From a checkpoint of a small mixture-of-experts model trained on Wikipedia: a variant of Muon for the experts, 10600 steps.
Below are experts of layer 10 (counted from 0) of a mixture-of-experts language model. Rows are named router (the router's row for the expert), down (a neuron's output weights, with its number) and show model dimensions 0-255. Each number is 128 + 24 x the weight over its row's rms, rounded and kept within 0 to 255. Numbers have three digits each.
After each expert's rows: "raises" lists some tokens whose logits its average output raises strongly, later layers aside. This comes from a sample of Wikipedia text that the model never trained on.

# expert 18
router:132107129099187128121126108112140119135091108119146158143154115171118150181184130103118125133125141158162139173132153122109138111120125090122124126090139134140121119149092108145113140079121140173107150097122129165124073106152155154092109105153165123114089098139155093127153105136089104181108115110154152146118154120130144129101080138147143144087136161150137173131134131118145117128171149145121109114138120123142170038133159157127114183137158094146105138152127142117136110136112124120115148129128161134100169131101110116142127136122088097135107102190108126117096154157119075099136132123146121124144164099128095095145155150141113154169154108121135157117095074133137161146093137092122125133116116150154132090136122120139148124123154155132082122133155095110119151095127117
down0:158137116114130140088144126150099141119136185116125138113147131149158118132121106129121138140123131127079159123112146114100138115104128127092106116127137123137168096150121124121131150153121164134144150103165114086182115090114117167151113165154171127116197127101154121124119166151109098101130149155138120116181133100129149108135111126153081119097195111142097135158101121134138105133151099121164123139126094144162106160124128161188123114132144084140145129127115107083135093102118144158123150122105154165118120098156138108145109162092113101112142105117114154159147131138129152156088146103134125104084093123153091163058123142105121133124143104116120175131151125112096130129122086128105117153201156133128123137125082114123063142156115128144093122098130122080118132124150150
down1:115137078102095131122081134155100132115105131148146097176125152123113152132135136141163138156122126127123171133162146097117129118101125116128116147122155175112107121144113094094151134129117137149108163125133128109166117152137128137110119136129097151138138174153143131109090130113154153110135067119141094087143121122120122157078101118099121141107167138149112138141047109111089094155094163167130132109142145107149154071147133147097117100146150178094131117159147108074145168110118121102180100157157104127137087145120171137131116116148069132131101162128106162133116104145158086123142170130103146121163171136128149124113139112142188107100164101127118090147138131110108112155119151107116133135105132167147089132164140118108130155106152120129131129111127126142159128183128150
down2:130148159129092147098192124102066090171122155129155118112140139131140116137102118134099135123123140117138162120105114116149152177149121166148131076174138129137105129144114159153140142164137139168104122120107160153113139092149165127148133108113133114100122123110126107094146145130099148141101098145127116126140156123115089121142173119131130121147123127128144109102140114182123139125125145149138130127081101113106126113113140116142134156152148149098173090148143136139166168126170139095130119188155149080119120101098144140096132135112111135137130130128102092113104126117116109083140141098150180117142097127102074129099154103168095114099160138105133159129095112157131147130075124105169103115130128112076134141135118149077120154123164123193182147120085122146154130163152163
down3:143157100136132161097149116135150151144152126152123100163160160147117164112135114152135141146143109142141149128197127150120136130106124128133082131094085130147128114124128127162127107145163173138118073132140125061139125156144122157115137097114072165153164107128119138113119111121176092129119121102108141125120132098095122100137142121155154165116095171132171122133129125107105132094137113109133152079093103117162109120132152143114090130085143093134129103161150166140071110141137136082103140152149085090163106121150132124146106171174140157135123141127119164149144086150100102125152110147084203111084103119139178095160116126132123084115141162100123120130124120136151103154169125135142120121082147127102119123141106119113118125130161091105157121114142116101106146112119129
down4:177127114164136101122128104132150149131134106125142121133101116161133122104131121153164142096108122076150126084138089140109140133123172142117093177151118141156117085135084109137113118134128106087166123125097138118098139113113066122123168083093113152114123147123182108140141129137121118143130150177084170107076139128099107104097132114141166095176136082102072130146138150142154132163133131136182151163139124119129161137139125114135094109187178106102121156139117141077141161126138108158112164102130143114143160136157119115128185111134123166115114146118127110112158119116133174165137090126108127134124144089143100118147107139115165129122150122112152083134199101106138110106138162130111138118158125133097111131137130108130157116111124149095140155139117100128104134166135133
raises: "at", "is", "as", "ac", "in", "it"

# expert 3
router:110119112089124089108110119096159121176132127120132138151167105142116124176155114110117102123097131153125141153137139124120164100156134083133132118109128149155128110146131092143111155095105145170134147104110104150120115144146138177095091106095147137106135118128109126141108102145107126143121119160093123130149171133120132095151110132160140147065102127193158142153132103123153145121167101161135100092160156136151113073125149126111127170148122072181139135152157147135192131126110128102149121086140116144118149133117114104151111141100086114136113129181119140167123210145103087106109101100148122122148158127150133112130141150138121150180131141080167139112125115126135113161091144101154136145133143140155111063111118137124127145080129138124123129137169106173143127133128115
down0:141118157143154134142155105104136129103098111163176118093164141109098126144134087095096130136178161096133121060103131144128158166142116158135103140094096162083129122118136208110141126102105115103122108093088089119134107129085136159145116123120153129135108103160135134145182146104138113141136158131140133144151147107090136068109139126132126112138121169139153087140127156113105129148139154138154127123138084142065141113135124116150154158165159105122112145111128137105120139156104154151142154184107094083128098132138117119132163099148083102104124143102141151134141135129112126125103134167156118128087114134126090143127156137132067139156092147113132112135148168132144112141138178118113151115145124175148134152133104109126111099107105138137108147138094122175119131169153099
down1:161143082151167079136068128124133133152147136113134153127073098127110164140113089110141144131169125133161106126115151107143146084147081058148086114151123125136134147163120133160118135093075105077063129095117182149130134117109126147143117137104105083113096119161111140151104164119135155102123118130085090137158095138139115173140135135133131123129157163153088139129123092115118143124141108091111146136130121122139146117113136119128132090112130108127124132107160146120111095123131143144170136144121126118112138114090157122090133139072159132161108093150126123156096121100125099101152121148124160162116131131110117115126106124135123102129180136130127144116095130117139154125131140157094122130150147191165144210111125116108158140150178130158163111116126120152172135138125113
down2:120110107114146136126110138162086116121123088144162163164118109106132121148140080104124128145142122150143129124138156128190116150095126127151107117158130120098105161103139101106100098105070183108167109126117141131165153117155157105159133159171067141150103108104151139148098164145135116140110119089162125161146108126091123163115153144114099152156143133180113098089124086142135103184150115144122196147150131115121091113111100143129104139125114117139150132122124129082101139109128142084079154153116115113123099122103137153104148105154156136117123111163149121078149129169101110103155118179113123101129118122101077134140110144150113140190148151133118139128098145144107115099134088151108120136122130122132136055159136109138111100101119092137114132152131138131114124142120109
down3:124101155147116117148097142126129082158140147185126097139137157167125113112148121152116112114074180122148150127117147127123145119083119109106153072136134168105138156165085101119117106129112145142114123150163112126136115127155105140138092095127134127131118102125120143140089121121095150159089128121135129138103108143132159119097097137079115123166092117169137110160143108117126133129195155095153087172136116125140154106139143143085153153111154139156188111121097124168166095133119151163125123113103170169142093127162143108111162114150117115119119150153161142168105140117139114136110129138118112127107136112100101210141143094129138163115131124143109091137142168129128155125104160148131179175107131148161112112150074153105127145108147144145152073121110128130119125110119154
down4:070135138133125135133120124126140133126158132138131122126140161145108136144122143146146140095089117110133141161144106136152075139164147123118113119100155148068128094058119140112172126138136136082132134123125103090109150154125094120138099133129156166123126134145113144131112122103148151058133113164139100117132101105120177128149094133120144098181140107127156109198162136161125090094119108149154136090094077109186136142110135117135151158157144116142145135118150127116142124133140127134137153131098124112120086138107116118131148121137150110100166112132142117138133103115117123110191134095124130174114117098158132129165094126153116113183171134146186154133137148127115130129115160121128082118122128084129129160105095158116110152131144123151106127159154159116105205112144069
raises: " |", " and", "\n", " in", "\"", ")"

# expert 7
router:094141130096115101093158100148172138140148124109156134154164096173132129159155150094087132111124118144148154122159133096141124124125118133114129159144117105147113129159150092101117127100108120148164129085110125145118091131145164151138134132103133153132086105115121151124141109152115162126129148105110137140117162116137178102122116149168164159090144162161154124162081101155118111120163114165082115099168129105146108106110135142108137159106139102160147139140129165095172102163105096111081113127143136147101152161097102114129097154098090124107107138158143074089103155090107081106163129097158107078132158094143095134132158170126112162175130141108155147124115104109099133142093124115134124111127148167146118093145150117127171094132128150104161148123144129123104122159156146
down0:131100165109135170109097162100114095130152107136092155133081147140147061130148104119121131105188111101128143106090121161116163120139133141132171110152128124149147104107103130160153088157129108148143132122128116102106157109114147135146137138138134116162197127147113145115102092114074139147130116151131120100137071166112130175110101119150120105160081137121143156129098135138159120090173121088127169176116139132087101098109092122172118080127132146162163140125127137163136102145188119121133135123139114156111132155106127128149129187119141127159134141153107104127151075104119123124112140108122093173116112107094093097124101128163123117163143128143152092137094176095139105127138129128141122129156130119131104106078130123137142133129094132104122154108080106126148141122133148
down1:134140137107148136131128165161129077121160114131095112110133159111211124108130157164103140108122140151111103083130108110162116082123127159141140111114147130149119135105106174124117132113167112104128154115132141119125123111138117152108132107116151104179111126117132144138078138152106119129133138081144102129110135120118118126105107156087116160125107121138170135169128172128149109113086093132132097117148088110104148185140137081088133165140116142159107148091134057135144151116116102083126164092115113145181148116159100138129141144173163119115108082161170161124155121144146168125130155105102147160146114132146120102140123119121149136101134125125110126125153104127098149149144152144128109122128112083134173139124115117127120085171151103145127066131138110190137172157130143
down2:130107143121141103123121120131131100092121117107099084072116088136138116141134096122147135123157116088158127134124107096143118125097101142131129114128135173133132144130091121110146098119143120109141094154114117129143100149131131111157158161142130116150104141091078144093145126145133110134113147139156119129123147140106163140174124156152105106138120123137156144148128102090096143094131089126117109161132109147121136145138164124115120139168175146114103069148151132134161128115152168135132126102172132128132148112167143154090137112092114134142064121128141122081139137132104165124149135118147096148184131160129161148156139161140083131080107124184128066138111125145161085184181145131110173158148167123147151051139115144144109096147123112120137163157135089134087122099117144
down3:186148127119143134165097119109130084112161125145120138139145173144145153125164134142118113102116122129095144136151128159092136120128144127137081121135111103122129128121135136140132092190127122088101140126193118118118099098151137142147092134114117144156119086130130139116130129131150135141085107149102104075136118119145112119141095097125130111124196128172155171088142144142144099123147127067122159163160141125096129077125117163134138071167144096134165119110144142109127155115124118128114112110152144152140122173198122127143109115148140127128117113146108174113114126097131171150133107154156149135088156099135139171104115104136117166123073085176139096148151110139136125117142174143140139132095092114150121165094128115121147140156174153125123082138106147119107096140107102
down4:122114119148131126118101122125145113118126143109147133134120145124084128129125178154103114121171092153100117095154113115155136096108131171138080123121144137127163108119133083108119101119144109111097096099172110114156122113140139093109116114128119114129163129112118140126139173079153104147123126195111133090130118126120136128146122091136138081173138092101137109102156132120117146179142167152166144122120154131098055126136131159143087119129138157167132170152123128107125135136141171094157089137140111154097114105133104129117135140103108137099143152139141109092145127107145166147108144136098082152120160155159147079137099139131111107152165127106128103071113151158157147129145140134084159089162126158117116100115134141161179161099072161163147136110125146168124147120086143
raises: " |", "-", " and", "\n", " with", "'"

# expert 23
router:093123126100125098097171111129164152159131100109147136162139092121138121166151142098103124145119165152138141128159140135169137105087116114095117153154166097151158100168143122124116139092113119157096129079116108157122092123143170149153136121136130140122105152140139151147130128164150127107126133154121155116114152149133174096102117136158165167094120148153158121172098108118134152140157166166100107096152148096140121095103135154157143154115102107157116171129126125088163079125098128095111131118116154157099140140098094116171080164093095147138137113156134131099142150126102088092155113095157092085165150130134092096128149163130106142171126127091159152147133096166135142151097104112118114127125130158109117094151156118113174094146139123098159150137135136138130138137137155
down0:127098135137124127136117096135118113116143183166065166126089102136103133116096118171164150158115118128168131117109125120159135094121150112107102130092134192126121160182120120126130103130131143153157129074123143151094146143050160107140110179111165101158119152142122147135101129133073086190161120125129118115104123126133150158143143126146091165110127148124112138140109139120147128104119152098146133106108112103180121155110117124101124062132146176144115107165126125139080108089137117173108134099128165136126162112100114151139131135126118122145105146112136142122107114098120155147105142136124095134134139105125133146126121118116137118124147136091137065105146152108118155102122079121140106114141142132159083130128142103068164132134160095135127107159136129123180106158145119
down1:133133080134181132134191120132082131117103111088129108086147109112165154119112098118153132125173160113138133145133163090158146113116076084099151138124187107094129093064131128147093122141091145152120165133128142093155124160083128198082147133105114133129123172191132103117156116098104136150107147150144120155117093115109111159118143114128121108101144133158135148091144133149111127116107137124103127106129145159092115138117113154146110100134131116096106139141124147146138103140152095159117153094132108165170116115138164139121106154116122135135129144139143108138093166122142096146126146104110157176165124117138131108136115114127150132138158135162138132126101147087141133126138122150121125109146107103124128207120104110130092102139131086135079168119128111153134106158141172
down2:109106159127148131152099123129088147127165117170124085134135111128143103103153175087121162133139113078122101130136145131146110107117136135163158128101118173120114094085112119111141136164113140117125127138158131148062172115123117122134167081149141147122134161114089100142067111169136162134149171121164176092127117165096116087097099120087116134133115161145144160152112139117093147134155143160147099133125086158156117097144102129073137141186080125116122148148154127160146161119124104164140141133094124134110153158102125111112103137157105134113147128148119128132141088125140144136162115130152158141121138094131140139183133072143154104134108134125127118118162112140133142162132117127115105137147088137088174101120168149129146148127123087158138119193134117114117128108126114
down3:158111124132134110123166132146105102144118133144140110124129187189140144140149125124161138091120127131133129111147093124130110138127155108154096100137125108122133158100146131097109102169122166140150087119152092136176112121168117095188112114092124111158123174119099135122106108124118126164124094105123156124141103100111120165130137115169119142091148147140188130123101173131138135162157133137149168129106122124132130129152127117101098142065131131112107125126106215144116133091129105156112179136108133106134154110136143147171087118122152085156144083165156156167119116126155089082127134118109129161114102118149090088105113124120133100162129172089123129162135112147084147178097142174090119145118137113129148134115153105147102140095110116120131126129120137145098135155107145
down4:128098120117129146113161118142114101144143111123125170129147171136087128107139134087129099105088109133125142109089138100083138130182140151132084136124156152118129143176112095110141140132155163099162113119097085157106121143131144146092093155143084131180102109131130144140140180117136125127118134161146127121189145130115141144108136122133097138130120117128173149141144116150104133112135140149147123178106164096140137128141140099108113141133140117105176126140126059067137138120164087117139140111129153130112131122162139127164124141131180098104198117114117075148112161128133122114141114111128104133094103080117108133146123140104097163115135167130158148096123143144128127061126124150187138086137136125161048100129116155133120109123089163123121144110142150123112127139119126
raises: " |", " on", " in", "-", " at", "\n"

# expert 19
router:090131146089123134092156099120133117155112082116124124159131129129096168146163114113113139155133145176159129123159135105107147126132167139141104141115120110134122119139156148118098156097114142164101125117127132136157116131136147154096121116125146161095126140141148100131160110171103079109148095108122129146119157143113117108093100090131149148080130132159143145127146093114156124139197156139122144114183126157140162037161139096099156139099161096142103166136136167109187129113118130098157142119123157173093138127110091097130140137119120097156134148178121115086126139161087067129154118084096145127125172145160132126107124144142101136153127125094133142133132128109103084119116099139135146127157161147145087082084135141143138123107100124125121140096150101127128161125140132
down0:143126135109144126095105149127133127170145159111134159121104140137175116086127111142153107093125116121130127113082092116089147140098153160125184152165117086125127105140178119123112108131104119147098162137166109123080150122097133118130161162112161124105113133136121124130114109138123112116130167166091145119100115086182088141127129167128118127124141136165130124131155091109101112111153139198085098164173150111109153119145104107141098112118113133135152123109141158137120115123110115118142122170141143116123149117106113139102093159133148143140163178126093155100155180114150140099126126102116131115104114180100154149132144088160139138163140135154103159101143103086099065128188140118117160190133139135109138088127120104114149131133111072116132131126096101113131127107141105
down1:104080137160135139114128114133155110127111136133101152088147165146079093131117132095108137078122122148121141154067136137149120121131085137128147130143133120136142115151139109159106124170146076135186153157104108154162125083116114151150141081066090117090115146149125105105114122093111124172137122143140130129129099122124116156154120155113148151115142139126144116108133123158105166160175164157162152152155126098158115121110131158124138096129124115126122115104123153105127162122087084145147139105147120124100127173121127138137107180154133092164135133190097129155113164122108161134119151125158152100137148078141130100144116123103105113158130141146122178098113149128158089107119147087140129137115137160099159137130169112135154178130160149085111155120147143075132134124097089
down2:126130141140119127131092103118120126146153123121120147114106111112128140126106113127144117168097101086110115122106128132086121130101153115116130094163125148124087160141113166069162146103156109116113157104158108118120118166096125143130122083113136146124136122133133122140095133083117133141062141092133112111135111160165150100171151142153138120135140121113133129167148153098162114148117124203139122150155153140164126103126127130085182169131125192161125109120149137099092115146128164112107143143099121176060162089101133144127142096180093127120145131108153176119108113140118117119134134141119163125145133086081117108151116135126149114124145083142097184139104107141167149126117120131184178159126118105130141131101137117125160100151119114125163105105117179135112129176138131
down3:142102129149175117131141172134123193106089111150154120118136110161110133137108155120147130112125135170129097176093132144170132137119111160130123085102153098125074147136113124139164113147120163113113123095126133127091164109108144122146132157158171108119136188145118155146130100088128109110115129113110122111120105097161114116139133120135147127129144131116136184085160146099126071122164112101098130121120090139094091132146119122139087132095098111136154119118149176151136091119152136128066147113195107120100133147108126139127131133103155118099141151145142127121160114108128100166116127125113207157127127116167109088137121129140148138101109147126114163134101151133151127085125123133093103111150106151110118135146117112154108147130133118086177111156093149087061137107122137
down4:105140121130131143125179150146098146109118126145144119109161140133143133085127140140110145113137134102130139100118133115189143092116076111079183068136131099146146161118158143114105126158083145153136135142141141097142139129145161084102138140134099134102188082109099137132125115139124136118107136079116071128136156117170152141184139144113126110191119092142124111147106135143139123147150138119102148120108104156138140156106132072166116117129103165161114137098115116146119124163137150095119129106164118108159114142102109138187132119159124114139124131146172147095146130113110088075130124140112144113133133131111160126113148128119117128126143091108146097141162119115125128120142111095105105121121139129077132028133127088089141108118118135137096165175148098120104123112127153
raises: "i", " |", ".", "u", "a", "-"

# expert 4
router:111122091096158089102174108116153123164116130131149167162136102126122155152154168099122132142134126161155145147131167072106146122115108113104113111122139128150165157157111122151107144102079135153134136102099116134108105128121169161111125139147131151142108097129100123150133190147130145104095115146113141144120145124111138113097094122159154138084143103147149173147108099096122159130181140144102093102148130090152143098108131127153164150122105097157138128138152146102156098149098131112114108114118153151109157172094118095146102136118081094131094126152162136066130139129108097110170080104137133092124129138127104132116158154140105162161136138105167157138144107156096149103104127098159090161142123162158124097147155097118129157162131150117138150117123111171155160134134172
down0:113132116108110125118112140125109124178156097155130132146144133160111119121142141114122192126114144127080145096146171174159104124144157129142138127123144182104142142135136144113169159151114096091148137148161093110110102124147122156121124117145099102117143124126096155132103089136136145157121180104187122158137100127102166100136124109101153161141125096120089096148141171154111104098160146123140126105132134113111131086089106114100108132138150130139128099142146113120152097155145120130123125093099181101132121159115090074116144131132106122087110136151110115088115061103179139126104137121077134100111152065132118156119133129108137156172135095138152119110089154122114142105119104104157147151129089125126149133151134137170137127142089091164138149145078159150152150167139118
down1:143104171124154128152159134117099137132125085160121151110144121156171117140155127107144142150126111129146114137168120108133130092107148135147111105108146116091113120104109080154144141136184126126107114121144156132118105154133173091077139148104126159103135155149089119126119161139108156203095136121170125114159134124077141122125092086105152127148100123103150128100117160138156151102146158117096141135133093137118163143137148099166112104107169114126119130140120103143152117117124138137149089112126127147105157094096075090171132112145135148159097155105075158137092104103119085159161085164161147147116129103133101116106083118135171140130097121144150094107127123102112073136145174127128135133101144135148102187117143118143158103113131099130120110135139105122151155111172096
down2:103158113119106128119140143093160120083121158092129164129141112113106154112141105148108087094131120152160148139171140125167123137116149075125141136143101161118107140145146120127124133145145137070173159109127141127124138141098097119181107105098151124127139072123129098114119082097146102105133143117133088136110161128129122150123115129158144130105129126137114170110135128135083176137076095100144134094171099163088115148134137148135117108140142104123121108080161183140099165142104113110100165140144100166161143134109131168115127131165128132176113160136129125107156139072102118141178118127111208133095091141119105113141142124088107130155075104103132154146144129151109107146127126127166142119128095120115147148129124171125112156150127170100113105114167123112130089143134117
down3:147117119125126118143136129118108159098134128104169100135086159150167092154148136184108120131134129183128141128112116149122122149096128153168096105137111135109111147093109156136158140152116128092128124145131133140125130093094153132075156127119160095092112143111137161157127120095083122159150149148182162157137126138106129101127107094130124090119154118135117142137137142095115132116107111136140161111108095159124103114163113176141131125170131139130079146152108115149153119092106146095160098112172136129150095123120125172115093126095121215107081121177130110135171100125117128081164126116109149100092123128090123096110167103134121124149144102152125131141107151145117109114124101145124138098120098137131139119142142081134172129123157147097081137136167151188118150151131081
down4:153138108121126088137166133130142097091154172145133112129116131099121089088123128105142137135132102153112125180140122154132112117171133128145201103172116184069143079127132122176144109127125169127124144172173163095134122169130162134124126101110129125124155122103132120115103116072160096146142148149144138124189140125095146112136147081124108096108130151099116150150130100086095124117106103090092133115125113102122114119097163140132113113143145147095165153124128135173132133114134178075149106128114127094093141084094118107172146145107079120163120140131123148095127133121139141122132133087136134120117129126100112134100064151124124098137140138127142156102140144140119145130113103117134090136142125114168144100172175121123157112088157110124157143142115145161129163115122099
raises: "-", " |", ",", " and", ".", " in"

# expert 28
router:100117102100117112106148115132167157133112106109144152144144109165163121173148139099104139116144141159136144193143148111130131125144173087150085147161134118138119122161114129113118163117081104148140148091103120141130099172153161156168113120156142118132123175134122122101075136151105138102147106112111133148112143163107153114111100093139166157091106116145150127157109089099108157098168152159073136098154138115148119107131155124106096154101107108156116138128124117083162112140104147091126134077121116153108144116108110111148095140104110107109129112152151131120111141107130087120162114089135134086137146163113121125140173164110095163160116159106152156151131109117094112150098203123156133143126140151124114098108173094104148158134127137116115159120145132157137147088137165
down0:147168102103126142120075134126143104105119102144160074161155114127143107133123092145169159124167143153126121125130114121105099142108138140123139107100163157121153120134129143117066127129136142123127147169101135135107127103158138136163133122098118152118130108112113131104152133150091121079147100146125115129121093154159188135127122181094137099127113142098123185158185093120094117130098124123156069173170129126137129107135120106154129138120141099126126143122112096133134112144115162132127106136110114126143112143130164124088140113117121154121183137162152135109159183159155119117123129142191119109133094092156070146128149102130089142184128098158088099130096136137077140151106119122108139112100126160110125161121121145146134109175133145154108146154128101128133139136068086
down1:122134170164126152132103109127171128132156163117135106102126162164109140101123112141124172133170118119164130162121151136129121144069156112157103140126118120107147121151094139130104108147103136154104140117150128167130145126126144128156137082093099139138113114106135185146122144120122123159094128115125180059084083147131099147119126123087097119123119118140151101094120122135104091100114109112088107142103117117110132174119126133124073117126126115163133138136103121152143141101122117152152152158102091152136102129110163131160149111122143102109177126147103123125143152071111150100128150157124155140130093153111134109183137143157145151173184146162131163151087161085117140172082116150096079124119113173115148123140095095136103103111141114170114117143126158141149111135096130
down2:152120158129157123119132132110095141155113098114118092119085143161148166109084099125145112133113174130097161096094152123120148134135153142136125149071121222168099111107144115126140139090115077148123091166114126171178132119090121109153127104121155121087118111093094120099140115134095117108142126135107147158109167116119112145129123125140118154134109125115130132133129099124080115144081143129093129148119110088133150129108161121123139155154112180156144128121153123101094150133150102135109105104117113126140107138101102136144117092147149097142120068139105168131135110126139161062130133120099107127156155164155142079103130169136153102141123125096091077104146146146112117152115149148151114102158130177126147163134090122117154156151117151158129129084143137127097130141141107
down3:076147108108092148192117123168120112148151102083129107134099143137134167126133170132148113189162105122109163132150141131135120112134129130155154102136128111149075119134125121106187136152146075067143144097099130153102140155104124127136101136123133136153145160110111114129125125096150125095125130128132169105130113157114130150153106135098167146163160138184156113060094119135132185102141102156108130100151119155115120115122130141120121120147120124133158154112050122151158074092112103133095158119147141149140094123108126113169161111118143145124138100106119099143118077146092135129105118159153142099137151176131122129157139122145127119106128136135159065121099139116143109138181115127146142144125124106096158137108141150127088141109133121124156116130158127098146110119151089
down4:153086139155148115100138092106143108157105154138150117144132136090123104082108126130149091124103178128131145166150115174147132107139117104126121101103116161121134141144107175106163147155132152176121141137113129149108134052126120138140122128117128132106149125114100139059116123128108121076080114141096101143173116134097094138137128130143143113119075109146143128144188147154143122135138131114153138164106152143141155124127129137134129108149165126112080100064177131124187177114108110102158126127135139115143106163148122116124154137158113099139111119142170136129094137108132112092113157171103128124199101161112120085145159120127156104117138101146147124110121128162128134117111117132135144081108119089132089128135188180173142122110133127137124142134152107105109115109106123
raises: " |", " and", " to", " in", " of", " as"

# expert 6
router:089148119122119102106124137148172151130113125125136128163149088152106181158146088110103116107132163157152143135134149100118157115147129108140107143107130104164118126183166106112122122097096143157133124109117100153135104119188192171136141128085154095129117128125156131118128132135075109124105145128119136142132175129121144088108091129166169147081128156156127131136095122108140120137166153161105100095177148120153144106121121146123139159149131099165142123131143123113161092113115145127128171139120117141103139120117097117131113148102113137132110109150124122103111210107103064092113127089152099088128161140135108118155139148159120145147115131096134152122104092105142146125090146088123114098154155178157067093128121151131149132107086137121145132125159088128129116127161115
down0:099113128178179109165140160128126137116111136147160137154102149190126112096148128164118134103134109105129115076132161125108131102135119119150130112142126133153154163113206127148130145123134098138125105106124132145180106102160105108082120132148113122131157096120120138121103162115124097160108138174106094156106116115145117119142137130079086126120169164082150102131123132165152126125126112133095187158126116159107187065147108112130143137121100141113163098134124103084145103178158109106142138113122113146134143105140071131111149143176163115105103120122126126106125138129130103129103139114117116111146139157100163099091139108117161097109129127092164064161111166131139142131116119100132145119155116120145145117094123144150138082094118129149147087110089138115116115142150150
down1:156196139105176128107135110119111117120122118069110136145136100127115169160118137095157098122148142089132169137169083156056122089130109106121164099148113093099126121098142101127139164132163118140111103117156126142091167077111127131119159119151094125133101116130136111105168157179159116118120106125118126119142150138132111133132119100128117132110096172158125150109150127131156118107096134146183124147157125188124156169153111101151133127097107146141131126097084141137087115087095156159128127167153169128126139152117139136093104123178137133119079128121097163148133156143120124152090104116180095085122151092137075145117119094143133119115106131102136130123128125143135085144155157122097126094110128117115098120133136127145100129135127102111132142161134100120132120081157110
down2:132116133121073094090131122097138157111107109148141143132111108107108149124145145121158134127117134132151117160156129146103134114109114121092124119074081130153120158130130096122153156128131135118142107124134152123108121157165143093135113142124142114113095101155178133100132153123126155160108140146135112099111130138119139132099109111135124119126096160125086100116160158159070111136119165141141147133143114116134133181112123100157139187143138082123137123100139129142125102103142144149116161129108131131140082111119180122086134117153105132076126069119113123154104150141145108122101118116147121088163094064139169142155135107112113145067119168095184158117164144135136092150167106167117109166102136141139140095123157178075152115158151132153101156157139084159137111092107107
down3:168118148129068156068166144128137147124174168133099135129131152103132111146118157132126157114131143150133107145117121108137146144141129151141207134118113081125144128167162116151095119166096123105115151096151104115149151066146137159125123142138136120162092110184141116119096128164083123098156147128107087129104152117113081167119120131141144152144128116152144090159155133121126122113123084152060179122149144145114145115085097096141117079143123121118113093130122115135111126116160122112109110132115125163104140151171094174121162117121130084110149161119104115135110092113144142131094126132155126132101110145119107156141087165089129093138114130118129085127089114114134148144108128135145160080101128087147136162094124122133157122146145099128138086094115139159132139156142139
down4:150123116109141119077133109125106125140104108138093109112117135120100106120135114132111125098165115175123126168127133167129121133149142124183120107124110108128124111098130117146080144138105152135126118143147125121128153099026149135155088167063102133140146152113120173118115134118130193137136113144140134119178096123069110103166100111132143120108097166142121148118101130106168146108115138110132108124167115133130183094112148127130128095159169116133122121128129103130084150145097124125135111141173089091134150152161162082092137062151138151112122143136145102159158136180116113110095119128135154138121114144171110125133179116099163158102101140169150132121122129140113109139122126128130124133164140108119100168108139129136092127139111139142080134130110098078116141092113137
raises: " and", " in", " on", " to", " of", " at"

# expert 10
router:126148142108132130082138112126129148152130116137171134139155077145147153170181129108088122143111141176172142138186126124109127155113159132124110149094128128165106136158103120139085156110115126179114112102097091164117115111125138152107126130111123135147137123126119127150150124140085105162126119105105126176119159146113121102150070141142150142089087128162173141157105114118146143090207111130102085065145130113151127090125129134102136139125129074134123135147123155106164107122134135102134129113125135170116147123107078085138129141131068113163118118122141155136114147123101099125164134129155086113162132152146134100131145178161112138165095104100163183123105098134123126144087146128144168102140138149134127079135145130120152110118112181124129149142136148115121117140117115
down0:186131116131097160114096154100120105140147093158128127122152166103109158127106157173143132127161136098129148113148134140169140105105144125176136060092177163157122125128133126124127123110125144084117159137156140135130156104080143151119139118146094119092093106075129126108079129129142146087092151099092145118136131082090148159125107121095176165104141169151134103130175145156104109157173119177157083101124125133133126135124125153106168142114152072130108136134143112131108125133148124144106137130139098144082144107104142129070119143125124091121133084144132135122108118098099124130112146086131115152113100142098106115185134130120100155127133108112117111156107151154172156139130137144156124110088160138132126119111149159158123088108141101144099158129128154153130143151141103
down1:143156188098121131103116132148123115124171113161174183188108165148112122116138132167113142086061127149137126141156164158137115126116157147149129135080097067126106161115095138059182111112154135086112146110133123149118128128138092144142120108118117152151141120127143122099137164128140074093093108104136112105151138133110118141094101165107172145124119119117107137124122115151115128170087087092122084111123102155138154144124185090123176099102131144096121114138105120118086155142110193109137119114152152124097141131152127122114119115135122124131163158088122149147142108151138140121096132125141138167128112171130122121125154170129089150110133153102107137139141074120175149139139117113128127129163160125126122121122142128144157115113134115139105159127132170123089122125117146
down2:116112103143142125195135140121111135101127102096167126152138144088188108179102154146154119145129120114143135159117134107122138158135134144136091108178122109151097156105139133109134133120076118117128151084180148136125149091070155116120132117138170138134100159160115134155099112125135096159118111101124150134110142161147149094114129075082112118114116113122148132133143176146110106097108159099133119149143094120065122106165118121119119116139124142128085117130091142112133103107181143106097124097160139134137136153118157135144115109170087135128155139082165123171173124086162144145101130136123133119132148144112165100124121115183145150124072085095077149112135144128140124117121156116118153106102099137138139099139098121108160129164142124153104163120133161103096124137159148
down3:125142146122145153132065084131102164085141104133099123107124131160119157111139134143170127154120107121139114137104127136119173145107125126080129118133125166157143117155142097111124121117133121090130073146127119133128128114058100166137136167112105098158145113138147181121124122115118112149135153115139169105127126155107140093155147117101149148130127140102111152134154196132180118142101123099112112165140124105099110098122155126153124148154119149117131134093163122137160120147143156099146148056148109156072143115165092100127103133136163165157125161103078152112158110146082113159140085076158113122117155081122114136136133126131141121116123130123162117134148104145113107159168128134128158103179112112112100151120154119157122141131106099100104177104126131082116146166135134
down4:126144121108109104128140141110145131094141142154074113120144148094108181142097120146135118117120103163135120123143119146142133150134101126152083153140130094133096135157129144166141123136123156127126182148130131100088131151016088136127063143150140106132105143117148131143132168128084191111108100161154137142137081117140116136141152090178132126130096113167153136143135160153160104093134160081138135113113131123132155097125130156131088108128106146114142102151149145155128145131182117141151139148069129064147108090120135128131118132155099116164139128132139146166161139117139123114158140087123113104120143095098106112102156106123104135084122084154135146098126100090106139130084130142115107131142115127104104099119097103095119127121143139151110127103116120103155169136135143
raises: "as", "en", "in", "es", "al", "an"